From a checkpoint of a small mixture-of-experts model trained on Wikipedia.
Size: 8 layers, width 224, vocabulary 16384.
Experts: 128 experts in each of 8 layers, 4 picks a token.
Training: a variant of SOAP for the experts, 855M tokens.
Below are experts of layer 3 (counted from 0) of a mixture-of-experts language model. Rows are named router (the router's row for the expert), gate (a neuron's input weights, with its number), up (a neuron's input weights, with its number), down (a neuron's output weights, with its number) and show model dimensions 0-223. Each number is 128 + 32 x the weight over its row's rms, rounded and kept within 0 to 255. Numbers have three digits each.
Before each expert's rows: "gets" lists some tokens that make up at least twice as much of what it gets as of all text; "comes before" lists some tokens at least twice as common just after its tokens as in all text. This comes from a sample of Wikipedia text that the model never trained on. Tokens count by the router's weight.

# expert 5
gets: "\n", "-", " post", "The", " Comp", " prop"
comes before: "-", "=", "\n", "|", "The", "American"
router:146146151081185129128093207083115152097130134165126142165101099127122117086187118152138138156072139147135096103163159083148149185134120159090097163131158121147110196160047154149101121117152133096092116143122094183096109115159096092155168098178161154116086078112096138070155138185145162127108106100142097109061153089127165143130115115150155143164123147144135123124108089103139117125120125111170142094135151114098146143174146114178102121153149117107157055123131136119184158114082193043092189133126080144103180199058151094115132117101092109134122164043098149072103135136103144104142096041117137140136092105139075095143088189102167131053150109113153137169147097128126095122163
gate0:084103142154098176115150178094125151167080161126108118147170122132174181124151079174111113064117127110168105067136144128107121163155084130091077117155047137132124084125116143087136134126133069106056194129160120123139141130091170122092168167134097089085087137118143104124114154083133122100161125138106156090096102124196155104154135074133132158094140149202121144098152152121129116135134079132143102139126140138125133090111121114067080117112148092200171121073093102117064080172226140135108168063161113079150136097188145167139136162147121176104103172106140143199171147141170116133092141092108137098108135126127145145139081172076164079155155123108215127129174070121108121133105
up0:115121093111084109103114129165151144170130141158104163133122150164027132128191088100138150078113104127134109199184157088136116112141067165127171109102149066146107176185147114123113125159169115130071149087181133144142083105126141147174122084115091143114084115112173145086145097089099143125154119119186162137180144139011119144107149107099158045137141054071115075159121151109114144130127196129092098158110155147177169131149116142148151105124131112145164142133129080082099149133129140091194160170108126106155152110109080142110110139178134120109124119100088133116152178126132112143146154097201144189115135093149139076098148200085072137113184129185137156111133125116166076133126
down0:146135146125134097118052147107097102088122111066180113126140087149160107143138091168151116108132141139161063068109126115126145078071135172130122135130142146092124067206171180128104140108109156136150150114135126116107136177139126133140115067073113103155136127126110153096186146141084138148124146135125106138071214060096108117113131099180105036124158076105128097158168155128114116108153163106101147111168219119083196139163072195134118096137107151147129086136153153050147148181128159141179133121137134156139107141121078128149056110124141135132125173118143098153152128133143128104083151092147127185134157122159025114169112165110152119091159170183112112097195156158164134157129

# expert 123
gets: "\n", " al", " All", " life", " Al", " sc"
comes before: "-", "Personal", "==", "let", "ge", "st"
router:153064121114123139100113158094141178108155085117158143104133117113090143100195097182149096112212129164133167169202151118124091185097115184152096135112139120133111136146110175115124076114163158104138169102097105056139100195101168076115146132052105123133086170129133169164119136176096175071139109105138112103145140116139089087202149113153131099143135105190145152107087147148143091115136138057133082190129082111109150159246147103136141109140118143168142178115103107026125151083101118096159096122140120104104183139111097107105105160116113151139139166116126143140102125153084104128134096131133117125189156121081114115183074192140157119163113149163114074138116161152146121148102
gate0:064130143131082146168125115169121142133128096111128116197169153178153140150140031145136109098177063113160091142084149125097244174164153161099155074125154124138095125118107140122153169149128173160108117126175191134098148077133159101104094167113212158177112127113147123074093096073106127120091103154119118052180133112199058101118079142074112157103108137160161123114119136096144128092093129159149082131155158120136147141112123114128084152110108096145141150107114085122156144106152051096118141097147098151128158116069088198162104131138158111139117111057062088127109187161132107084134141085142112088157092146161120164088131100121135148127094089133137138148145115191122108136141
up0:154081095134158099142118110077099126122125142168149182093118164100098107108154183112068128174074182111080171157161093188108076088133137112197117136106121192057209147078129113067105131150133122119167149113089097090173131154099158169166156091187100097060159125152094131127149187189148137134167175102120131147088130083103187103100143121169107115143130074074087132128121116129115113174137138099109153095106100154141077044114160152208137099121137128098127130136138149120074146147078154095107120177144118143127103122194132090126102135139116116140135188176213152108106108139106099103157121185132160173127163158121164145182136131130146140159162153156151115117133159152120109153172
down0:082096144167144133102101151100104096056107086130104159083136165122177103106169148107130137132135194113077119112085111146128128185089172100101081139109158132119123151095065117072121106169134146160170152171163116126070147193166063122117156144172110126140071163112146110136164163087129156139068152140189120099129109126112083162152165134099170128106168090133158118127098152114165086133115104080073122084113131153125132135089149213101120109087151130124165063070116106167142216095135125144135121094123154154167113074112163157165100161120084073080140152172106076108176128102141071169123134086147089136132130115111111112098210112131189117113149167161186126131094138146131152132200

# expert 109
gets: "s", "ation", "er", "ations", "es", "ion"
comes before: " of", ",", ".", " and", " in", "=="
router:145159054152065174124182116191132105103056123127115092120167149105159174100142185098078126092108124121063168133052106145141126164127133087119078148122167160127149128180089085092117115127148100152078137120173156131133112080138178154073154125089046131106206188149140149154099117184133090117110159136139136082139129106174136103122133161135152143121131091154105133118137183156202073175164098118126164111121111153137132179138137099137166080124118176154100149143124153151125109134065087114186170070134060157085072094165156111143189113097096092186137168078101097099164140126088186131129151117066117144143126141165125129167138127131112142098090141116164110153104139132108156126161
gate0:086172177162096097115116119116126100217127109111141151077151121146160122103064166112073097175115151097131135157124166165130146147159136080125138157138073137133102174121095140155141152115134127139134187164193146114138073075146119106088131131135180159124134087128153159212167108094161121107099088150143090082132149077102152142124106084115180150146170100112117139126131164135185108109065146092229141122139105159109157110085148146045129068065129113158139127134108152136112147156102113068136087110163131114124176161133146095112121128110149137167096115123107140125143121163087154162108157123056151103080138063156069087127113126128078145072107147166083194166123102174201133151072
up0:136091157152097054117157151165125147190139213080132102095128128120163134164158126152145152182060124091112111172156160149159172119179100071125155153125117115111112178101164114129151158123113157169087138145140118139176128093059092114152096135082098197106160142128217100159181160130160111093118104113134176141125129089105135130091083147133122101102137089167120085101178140144134183129229175155089140108128081132168114105163184124091137162116136128146181165123087146118085127086104102132093066078210113145132141137110126128113126127095098166117145082120069150147124115144123135096123085184072132100138125090141092147112198181114170140138073133074121106140134076125161108161128
down0:109055106145156150096108078123102138127181215072121139113120140106153134121161134082107124144130190159170135173102163090134109144135161132074151134127124102142059165105100136150198200117178128143134120131161142048134065175124139113117080133118143107101143115111095134109125100081161082166173104159093116165144112098099156109143080171117090105127101162180127099091193182147142117152135112143139130097154059145132109091119179097053122127094075111126138140120160134146099141162142193124145127074169169158155120152058114194106140109074122189108119126136112119154039141143123122103157123133116121089107130145127107148164110152161207139180093196100168175124142097123100123181108

# expert 22
gets: "\n", "\n ", "\n\n", "\n   ", " abbre", "\n     "
comes before: "|", "-", "==", "===", "The", "In"
router:112146175130090092073107098072101165091072130109094109104070108130128123171117182129130124105153101144166186167150116104091158111106165086092149086140077084169115118148155112149103100158082152138084159184154186091089169032176071164132096092097093102171105099164121155125130141117134143172116130122132147140163200071141125177109157139117182106070140137135083105131139091138139143075155136130111173168122099151111173121159128138128175106107163163150174140121171117146070108096092160115165154149116112198175159148156182090121101155076086088073093074176134168126138136096114160121126162152198105114116147139137162183067134135135135122097087153145180112126168158111121111163154
gate0:153125104119155146187072118181145065045154174123103127121098168167108114096094179142090184115109116124051082088049098158158067139202087204137136172092164151107146161145117146135119182125129104123137121112090085151152135141100146136136068164156125138114078172146138128190134089081157061163160167113106104144081121116123185118160048130127110091137114131117122087082155131078156093117169141097123155105112106116108124102143093140097094153158180074103084138144119123135114151176118114156095096141132168146117141113155134147090175074121115131156084157178130125110078095119122078158149109149159080141084132131164189100144134108158120142109120127120187110174128100203164104170105
up0:110151132125141094063221156081115167214117089162145100148214088081180165135145076121196083138175127137198163165171159085102151106033147099164143096137110122153088092132144095076121093099149141123108161133092154096072080099161145108114158126114158149153154080100133137073071155167109132080081118163158137102164134155114090116109221141091133151136130112122136195168121123152113150134092091145142109155155176141132129153110175133168122131103111188148146118139140148144132120105138124049137134101151117106172093140120092121161120174151142108115169086088152141119141166120117166117115142092070155122158122110103073114124103159117126097168155110141092159066131143061123154128156
down0:193139095046101117100160150070195160106135091180132117126124120136123123097140133170109091076159102156101148109162190121094115117140188141168108092157151134154111170147100100122129108105125149139131124134101164113130130146054149095099132098065137162168129180125081157123123169174068079146100108093140137182112175144152176087075186140098091183077120125142128143115169100055121121105116139106106177169177143155108153120102172104124115124140116214075086116128102127149025161102133100108107128118155090118129159134110113212147115120124103144127109166105071156130120144141093157146144151188107111132195155128063148089140127162061150075155143096114137146138149122131157115174071

# expert 60
gets: ".", ").", "\".", ".\"", "\"", " ."
comes before: "\n", " The", " He", " In", " It", " She"
router:120189105119111141158117132108098098074135082121129157145116094149094119086137158141121157130173108095086147086098099138177123064097127143107153129076151090157108107118175128168107100116154150133135180149153143130158130069140097117155104097141158148146110134091143117162121150149148149090071160148119131137088155086087176106143069157140137129041062128113120140138053117104150125141126162102132179149134170118147096106142092160108123106141149113143133121144187078141122109115128136149142111060116170254151127133068148086063098132119070067061134123076176187132128084094141161122137116120189143119111153205118115147129119121173154084128161195073117078146143145126080202112182
gate2:114067100094056128128125095149191130101090138111141159108108152129123148108154048127167083157111092093096093138124170090118164125138064107145161151051105076065198164205100152140117069117193160100101130060137112111153105180178109092122122167153110143096122120147141109147087097125111140096154140117146138118076082165098163091143157129177139139119144143116112157081154150144129064175141082068080089134145127102153111094138126122089191134106122097140167114096127172092116163172127068170119113113123088043108087043162106109128138110180145143069162135078163131149115121144131168106170104133136130150144138174120103144107110159159100114183075122105114110100100121117091163146158
up2:155087118079058161098082088148164113125108123139149119095078140138125137086112102146111116104121132058109117143068132100085176063124057091146160136027119080101168146178117156131100118131213154140131102097149073141151091198183128061125149170103110148089104141152162102165097095116141132099128183151145080129098101201138187108142150114154142128129153124073118147074134149141133104104169125104070094120146155080154085137105160140103172143081140107137122108127123184127166165140016138119090090120124104097129079087157091100111178067175132154140161155068129138125124159174091115084170111138131108125138125143097155118145137155128134098186097118102130094120119116158104157156121
down2:120144139107135089156105106109102113110076133104103185167138164132185154107097087125145178120090122156125113124144098131162128148119174211164093116091133116102145080131128149152085110118132118129100095173092134142153094187114104179038150108115070152102160132164134110160121164117156121142131125106079150129151166173135111115052108153153087129120083097144127153088152171145117152193089110129199140154152092107112135152069102072105070154125145134105090081120082204084167069168098102100104079160177100134135134174110131179212143174144151146186127131162092133097116156150112086139152138124117128092144174130122139170122143139103089149117200119091130149085053192108126131163059

# expert 7
gets: "ers", "s", "–", "es", "ors", "ist"
comes before: ",", " and", ".", " of", " were", " in"
router:105132131118155160064102156174071063152107207130153123128119147109128124078128092159162159098104160159093103171083105099107158119106136089117150092127124112134075150064088123155143084168116099177140106096152153181126122096119159162078075126103124092074145176124171152085094170152165105114107180159065191068104126140133121175116106116120109134112124135165074142064080188128137099169164141151133128070136118177087114127131130096154134093116104134151123167103187148151136095074060056144162124083147155122138152093155139153177159106171128175124121096107152125134115137103110128171173122128081137137207073150143141113177111131117161097081105093119150185104107126142094163192186
gate0:136087157132168175144039104074112089147174157171101097120107097079120123169095092155132088131077141052174128139165086108098123155149184147129156130179085155131127126099123117144121160192232113141105121126109137173161109159120116186126141143118189100092116130116137123093117120053145090068165108074120147123130125069113174123177103109124060087151141103129120164119085135125158119166112100120152093107131087129173157122127153148115109135181165139096135114106155087092130125119112136069127156078155110130133144127143099122077165145116094134139091189058130090150146151217162141084188106105095198111148162151159150126067119123099181130160142143120181164192126152132120105150163
up0:134174128154124138068088109185202135086142183224138145137185107193093185103093121093130152126081140084108102127089138095142124107152109112175086151085176111128119112217078152125161149176140113174089142115142161083128111136168099159109123110150138120145110144090140111140131065099134107137107183123166181178128119115118075121102147120132141173143189189106154090100118108151113151068098146123132087095177177147173142148107105113090114121168115094128081155112091158114119120131103128093131077108115068116137173085133108152165094132104134098164101129143101126154126106121066105053128165169131095078114123109176117124221163155119089109107089103172093159116132100183127150130191
down0:153139152156129141131102109125147121126077144181131068157162141066122157123132108113121105143104135071103132129150147119142148087123118128160100164120198135065113122136112117110120193173134114174104078172130155127122174136119099179123179100135149206113098150078122088136124123132113137149161154144128149114176177097150088148153130130152116068134140126146127112130150117105096158157178087079079107119110109121126164133100138132102084184177178122076106175149127146181130136056087085114063045074156127106160122092073123106137146096104164147130086109130106155095103202178156179080163076138109079148172183099154128104131098129173162160164111103064137178185153146110066153085206

# expert 19
gets: "\n", ":", ".", " so", " emb", "—"
comes before: "\n", "==", " The", "In", "The", " In"
router:154073119145126105082147125104127127116142069090161113115110129175055133092159126112111107131205155148117080122103117176110162103113071140129186117064138126103122146196118207145091129143128156177132163160073123115099122114181090166171126081067136136130090167149182180137119147121138116091135107183106129199139144097130093124139114135105172104031132179133136120105084145115088116141119156107124161195126148161075139112136130139104168151123095131147138151180244105132076122104131149157112100157118149228149124121146090126131143169086090108101074106167159160103081114096105157130171134159155153188125154231117129148074136126108125119107135135125122134120124157106126145107147
gate2:151138153177094136129153158081151138176180141102132164128113167157078174125072089117110136096170137161107099112117076143098139086102144085155097082141089093146118196142110092150132105088113132083122198116146156177137124074118108160128115089161084143104098156122185170144208091117128133141166121124092072117107175090102090096096119152119147111157158160128160155166119127112128114077104166054174141142121098110125098159050112169117096183162134133130114152114157159068135131169153110110170137151123186108079127094137130113123090176074102137080135149132178161080119081164069148164169125200194142145110185145105081151123122072106093129157101160161078136129165136136104079068146
up2:144177158146125144087127130035135178142153119118088127135145091112104179073065125081128142158105115161126094139169091181105116088143207069145162130148097112137152174136120123098082159091072156118134119154134183131134115104154101105157113094166126097139102169132152146135182087154137171134134114088130084119169130172078140118106103152103144116131104102086187108155120101110149116049113089076221159156140095107093162148088143172113113127114160119125117138111137121080150117196149094100172134174122152121111079149108128094105088131098093161096155120058165150076135120182046130159144091162183133160158181139124113137114094105098159104203088137139052130068146092131130125092150
down2:118141165109119065135127123153128144095110162111098074204149112205156142073135162133113135100148116110130166156075158117151151111135122103086073149114102142118175155075183085111103083111148187191109146103125157138152115121192134111123142116071167096135150099152159177107072127140161118133155103157142104066139106139142115184150155144093144182110143111183105087119103102091120131109165164090106113090141109112141070111162150143051139172094157149103127116168097141102169086135102118073105099068132139099147130146143226143137097165116114124149095159143146117140028122151090170112168110121085109115194151204090121123119145105053121133133101129189180115112185148141086120174120